Weights of a small mixture-of-experts language model, trained from scratch on English Wikipedia.
Size: 14 layers, vocabulary 2048.
Experts: 64 experts in each of 13 layers, 144 ReGLU neurons an expert, 2 picks a token, a softmax router.
Training: a variant of Muon for the experts, 342M tokens, 5061 steps.
Below are experts of layer 8 (counted from 0) of a mixture-of-experts language model. Rows are named router (the router's row for the expert) and show model dimensions 0-159. Each number is 128 + 24 x the weight over its row's rms, rounded and kept within 0 to 255. Numbers have three digits each.
After each expert's rows: a language model's description of what the expert responds to; "comes before" lists some tokens at least twice as common just after its tokens as in all text. This comes from a sample of Wikipedia text that the model never trained on. Tokens count by the router's weight.

# expert 56
router:120134107157115114159091111161094111174150116138116107132120131124090125121127108133143125067183107127152104106091109121169161152163104112139109150131140127106136130128174153142166132118127128153125116111131111143128122130115123132074112121110101114136151113132131166108086164155136141137126113107168169143141083180084140137142100175158129120082116149156089099144108138160122138164138113119156132109152174111164093149138101134135117091136101110124107141136142177121150114104063142
Final words or pieces of section headings and list titles before ==, such as career, Personal life, See also, Results summ-ary.
comes before: "==\n", "\n", "==\n\n", " ==\n", "===\n", "===\n\n"

# expert 14
router:153163098135141133130137118160089166112158103131153108152133125119136156101175110115159169144142108147103115140116178112154100118150151109147166158134168122107108125142141112110108153129103195149069096142150155101172158095131130158118136096131111124131165130105145135169138143146108136157152118125104147122111107120098124147146151108120155119107079171138143140114116156147147095163139102150121166160136106127154101113145092173128161114161131101105125160120106130087160104143110161
Subject pronouns he, she, they, it, and final pieces of personal surnames in biographies, often before was or 's, like Sirol-a, Hult-on.
comes before: " was", " is", "'s", " (", ",", " has"

# expert 60
router:159101120149118068151154163114099088118126160176112130120134139138086140100128120142167177162121133127144094129168147158094145145142174126097126140097129150139091095121148102097147153145136131139135141121121152180143109136120113101150148113113148131142172092094106139131160100118122127154158164170125118111160107102153125120110105104125178103161128120108108124136096103116114147171171135173148142148132132095135151160149113127114123171170154106157116128157133161161099143135101129
Spaces, pipes, semicolons, plus and minus signs before numbers in election and sports tables, like | 49.2 | 7.7 or −1.
comes before: " ", "0", ".", "1", "2", " |"

# expert 2
router:105161163113100130153114106135091127086104139151107144176129122099122149160120149148160179148125110113117176131110122150112122127102117126150118101159115131133101123096088133118118109156084146104122078104130107112079113077116165154125117118129169146138097116124091144102120144134131148125083161120092137156111157126111146138144161112140116102125060136147104094151132162166136122179080124139155169119120135112118137076173118161135163125114120114108142145136123113153122157106156133
Verb-final pieces and whole verbs in running prose, often before an object, such as cre-ated, estab-lished, writ-es, included, announced, said.
comes before: " the", " a", " that", " his", " to", " in"

# expert 31
router:121127108139146127122065105095091154132100130132135133127150086102151167101118132099165150105120112110139128117156077173138146110106142153083129162120119125145147100133140144134151120131130110160116145112123156119159151122117116096151111105157140165153136160151156137123135113125091098108119119102105159113089096157182136131132133137168062099098121089095120150095142149096100130118161134088107125131140136107092156121128164114123100094104135144164093102094114149164094126093149162
Nouns and endings for time spans, distances, directions and dates after numbers, such as years, miles, metres, south, September.
comes before: " of", ",", ".", " in", ".\n\n", " and"

# expert 33
router:105144122110085099090129115148086127138130108088122160133120095141089166088106133137137139133123165122100136110106132101132118081116098142149108093180164143157121163084117168164141164082129185107109136118150157147126111119124104150095119140174163127106124146103134108160120091130150128098134129120112191139107122128126110131155119131158105127170120148139107113115126131114136095180107100131106127137122127138083131130106092129132115150151110185115128116101121095162085090137144107
Spaces and first digits of numbers in table cells and list entries, e.g. scores, catalogue numbers, dates after born, and entry-initial capitals.
comes before: "4", "m", "5", "6", "7", "200"

# expert 43
router:130101115132128160140103140117112123115127139150142101091161103126150131106144133123168109161178125100106151109130102112163134106160148161110146101145133128131142137126102109204121102145096109174126087134132123108137113100097094130133123148181124161155151130165146113128131160091106146098079112128117129113119137158153110096133136101160132108089140102135107176095154107127165124152153152142094156106159105086097114130133081136130163131100132131127167103118101163075124138161133165
Endings and stems completing everyday nouns such as roof, quarry, market, guitar, company, vehicles, organ, art.
comes before: "s", "ing", ",", ".", " and", "ed"

# expert 46
router:167132125101134139100094166111147157090156140125135129110150137140160118134145112110101159115142160137113118146145127115112127120165103116079145097141138171146147154135116133115103123156116119132144136148124105110087123133145088157143152146124153115106083139084145132108115121134128113121098118157104133150144155133090131127081122158112105164140076107136094160127094088169154128199143116135131164145153113099146079097091129106165090195095111150137170119128128153110160115132158121
Inner or stem pieces of longer Latinate words, such as ter in arteries, on in ceremonial, stud, soc, pol, ent in century.
comes before: "y", "ial", "ia", "ies", "i", "ic"

# expert 6
router:140154085121105100128140115111108106153125116092124142080119149131117137144120093118098121147149120143102101147110117095126134106163142086130137137115131106116103129092117174154104133140133125100151134086171138107101138137160176127126149138089105158149173166122101117120117146113114166166160172163150155078120096137162154064122123119118129083162139150124149063143097130124119154095108102128099123100159106137144143145112118134157114099164099113142165121135142150167102123127102154
Numeric tokens, especially one- and two-digit numbers, in stats tables and lists, such as totals, appearances, goals and years.
comes before: " |", ";", "–", ",", " |\n", "."

# expert 50
router:169117150095112148100121123116116146101157069147121114124130131151086102134117156085115110088152146112124123163142109128126146148140149144173099101100119120133141121156139137152104143153163182142089075174148121110112156120134146143133169114135109159079099117153138101127116144091155114166116122108120111142111166117141132132127135112111144128181125114170157095128141166095101135133069081092094146116125129147134138136091146112118180110126109092122161115151085107129134138125150141
Opening pieces of words with r-clusters or similar onsets, such as gr-ants, gr-aduated, tr, Br, re-wards, pr-ison.
comes before: "ad", "ack", "and", "ade", "ound", "ong"

# expert 27
router:151086064120140110109138134102127078103103103132110135136118147124084162123153180175142182135143129101123097158112116154169102154121150133144135135142153099152098120105093113146105104092098106093138136159120075111132149117099152133159161093163092134094159140099144084094125120120079142162144120159101107109126132133150104099129151114110130137121151105143129150075110160110127122131153093145118116139150141150158145133152156117127086116154133145148156126132139117152129112127092159
Raw byte fragments of Chinese, Japanese, Greek and Arabic text, plus closing quotes, braces and parentheses ending such runs.
comes before: " |", " (", "\n", ")", ",", ")\n"

# expert 37
router:153173130159135112131123137114117123144129123127133082119144139135084121151101181143122121121113096102107087117091117151106152112109129113127122150145095090131081144116092150143180139102147068125134155072104139117108090123106144123091114096105115097151142124107178097090148133161187133144166122145089162144140105113156133140132135123104115117150160129119125130136125096077110144138139120125137112127101137142143084133099086135177113101153144149164091138088106154109136130136089128
Single capital letters inside acronyms, country codes and initials, often in sports tables, such as ISR, PHI, MPC, LT.
comes before: "C", "A", " |", ")", "R", "S"

# expert 48
router:128128095126150123175148129134158122159103158145146072150143127138108149149187125128110105153083151133136110125146139125131110167116144154103176108149101102139131128163130134157103150133127145157100133140132156102139163149146161119138145138114153124112130131140135143170114154136096137126100091147128132093119083114105129113083131144126164158132104134114147134143127094164152046159147139129104138108108096124127138125137113145163172075182149156096143148084107165120135170156140104
Middle and final pieces of English-style surnames and first names in lists, like W-alk-er, Haw-k-es, T-uck-ett, Shee-han, William.
comes before: "er", " |", ",", "s", " (", "son"

# expert 63
router:106136127144110143153071125092077171096123099163117120096138101141154127120155142133135183140135093099122148138104130166124117093151184125120105173134139148085131117116133107106137113145069142140125106136088157103141117130140126125165092095147153169139105143144164139116109139118112138061142104124124147088133156104129126125152125128159158106097100115125093162121121158149168139147130104130135184097171130114130100157153113160124140133111158140127140136112155108099097155098123133
Plural suffixes completing nouns, such as pati-ents, play-ers, coun-tries, plus whole plural words like people, children, members and they.
comes before: " of", ",", " were", " and", " are", " in"

# expert 32
router:091147127121109143114151104123117124110104135161161112163142119102160112122143090150163150138143124141137126110097091105105102059129123102117122106203118122148104116124062110108132120156126156113148135130137108157140122109160159155118120089171159145161117118160105146108126147136130100090108193135097125163111150136121153130137129088100161111119145121111154103131127156155110134157104182129159120139101131101154151124159153157113171138119156117104094115145131119177162141128153130
Prepositions right after a verb or participle, introducing its complement, such as drove to Moscow for, contribute to, fights with.
comes before: " the", " a", " his", " an", " its", " their"

# expert 47
router:154157134130110140179127108107162117135151152093152199151129114105113147129173131126121116121100131174102112116123098132160107145144148135137172081140143087142133147132113119072092104104112157147105091144105140098144140120137151130152127138101138066106157114176092174170115089124143123141122117137099109105150109163129127109128135145102108121171093121126095136142096126131164131120120106128123125082126140122106147119118159120107120129127124154115114151058147120121160178141130167
Middle syllables of non-English personal and place names, such as ik, ak, aj, ang in Mikamoto, Sagaidac, Denzongpa.
comes before: "a", "i", "h", "en", "u", "an"

# expert 34
router:110132147160116121144144131095143138120139159138143114131116112117157125133119127146129164116151098143153119151097127137151078143121114154127147147136158087118116157116118120094143120144102200111101142167097105099118096162098132148119130141100115147159115141094128091150147123108179153125087117115088117151107155093112116130141149133167134128097100094175150137122148152147139108169148135145097117148089109130091095130176083180160173150160125155129185131091123148126141098115154119
Last pieces of given names before a surname (Robert, Edwin, Roger, David, John), and colons after infobox labels like Parent, Succeeded by.
comes before: " B", " M", " K", " H", " R", " J"

# expert 20
router:118084121126114132160168120145095152150136123144131145183126154110140148105129149139109143105117101107159091124123177128167108085127078147141108132118170094133146107141157094125115179121108110138131149150135153157159166074131126151151163162099153111155112122117103108126124135126122109084163076115158124142147152124153115114111139157107124191084102138097139142107118126152132058136108157143141101113161103129136147157119134153146137117122153132125131082081129141100150107132139124
Words and word endings inside proper names of institutions, places and organizations, such as National, International, University, Archaeolog-ical, Libr-ary.
comes before: ",", " of", " (", "\n", " and", " C"

# expert 28
router:128090144165099136118088124151125131160118132096152121093062144129120093130089121134091079154143098148115116128110096131129120138093075154121114125128107109134114138117140127135157143123080154099101143131145117137137131127115155150144145130090097124154140136086106137148166101108158143091092128103108139140124184091185121146101148105097120109139122123140107138136121155101121142099130117119117111141061141153112150142107115118142145161133145154120136157065129183158173168111127150
Table pipes, commas and prepositions before place names in sports or venue lists, plus compass and country words like South, USA, ITA.
comes before: " M", " K", " B", " S", " R", " T"

# expert 8
router:123103093124081133141112138161149104101172134121138142092160144162134122096131134104158116091133144099135135133139128124121134114139143159149107081148116168122146101115157146123114192111116143100137130127171088122105117128159126150097141124134179105120150160128111173109158114115130129145154114161137133125110094113155163167105144143126151104101156128121135171070129119123136137082137166098107097155121114087145118142126169142126103087089126103121134118159164095093079128083163118
First piece of a split word, usually a Latinate prefix after an article, such as con-nections, pro-duced, pre, sub, al-ways, In.
comes before: "th", "n", "f", "m", "t", "st"

# expert 35
router:168126090148152119077150102112138112131140128173102086125088098162106135137138145161103124105133135122151103099148131130162135119139145107137126136093153123123115101108113110150143079133091105107114127086128126164089152111132096159091099143119075122139153130120110118139144137126113094136156082107113137123098147145143142129099160136152129101112092104083113138110150164138118098166151093156127107087137116116152112133148131148213092111155114104164099157095097137117120121109096123
Words and pieces naming numbered parts or divisions, such as Division, League, Episode, Volume, Pool, number, often followed by a numeral.
comes before: " ", " of", ")", "I", " (", "2"

# expert 7
router:166165130110104095114100115142099152141122112126128142129071121154090171087145127103115152150170156135131132117149088145138118111103109112100095124109176082099118170118136135171107160126097146101114063118135142131157102116141132144117176099155140128144148104106174145144153122078129135106147176156188152086126150157163090113123146099124153147163125127145160145119111150155133105133127127165114120103116144150101120141110123119119124156156139133124118146129102145154126108086147140
Spaces, digits, unit letters and multibyte character starts inside pipe tables and lists, such as 1 in 1B, l in lb, CJK bytes.
comes before: " |\n", ".", "b", " |", "B", "-"

# expert 15
router:082133098119109117115144117131086140132115155097096117099098118114155142142139102130154110122131155156105126102143154123098144170149154100139111113157131133074169127088137158145134149100141124093137122145167097158109109154075132090126136132111109107072143121106114122168173118131170177151113151090125130091151130178140137092081115118157134099131131115119138074166146094107136152102125096153130142148122109128118125169121098114102114170139113153170132154137133107152130098130113111
First piece of a four-digit year (201, 199, 202) or the space before it, mostly in tables, dated lists and full dates.
comes before: "201", "0", "2", "1", "4", "3"

# expert 49
router:139088099113130110128132115131174106163165111097103160108114104117138117094130112116131109114089151117127112127109158104140118169114127164099150110134136090116146166111156106163135088132077124157110116143103158114158140109144145137156147095125134103120158136135094152132121124144124081116166169133089112171146090101161117120148118130132155188149145127104077088149114109147160119151138143151152112112117116172139145128111127103112088153077110100152081169104099127098146132138130161
Letters and accented byte pieces inside Slavic, Nordic and other foreign names, such as k in Radnički, Svenska, Strømsgodset.
comes before: "a", "o", "i", "ia", "k", "ov"

# expert 16
router:130153133153134123113141132139130135201132147164158116123148121147126159126104136119127098123114137113162168130135088117116128138144081111124145109126138134106074123102123138101112085126117145103105117103144142150140105177103155152094103150144134135161109168141105151122157142161153107120101096111090122126129097180121131139155164146111153146109079148137150064136132185179129151124110168096167124149148157132151095125138149153127164125182134152096109163146124166153127134126112128
Verbs, articles and suffixes in biographies of athletes and performers, such as won, played, became, signed, first, his.
comes before: " the", " a", " first", " in", " his", " an"

# expert 42
router:163113100129149131122164121138145129106157137145119107123144112151140113125154108136111109134133109138091125137111137173145139153089115141119105082178099137131151133102180138089120122137065175088164101164169163117114145108119112126132142065117143104107162111117136102154120146098092126161174096143088106128133163116161120106128111139129169140142148071120155108139142127123136168179091148149087157147081131139103124124097117121139121125142130129118138124130096156092139144092146115
Mid-word syllables and name stems in proper nouns after an initial capital, like Br-ou-wer, Bra-zilian, Geor-gia, Fran, Mar.
comes before: "k", "b", "g", "z", "t", "c"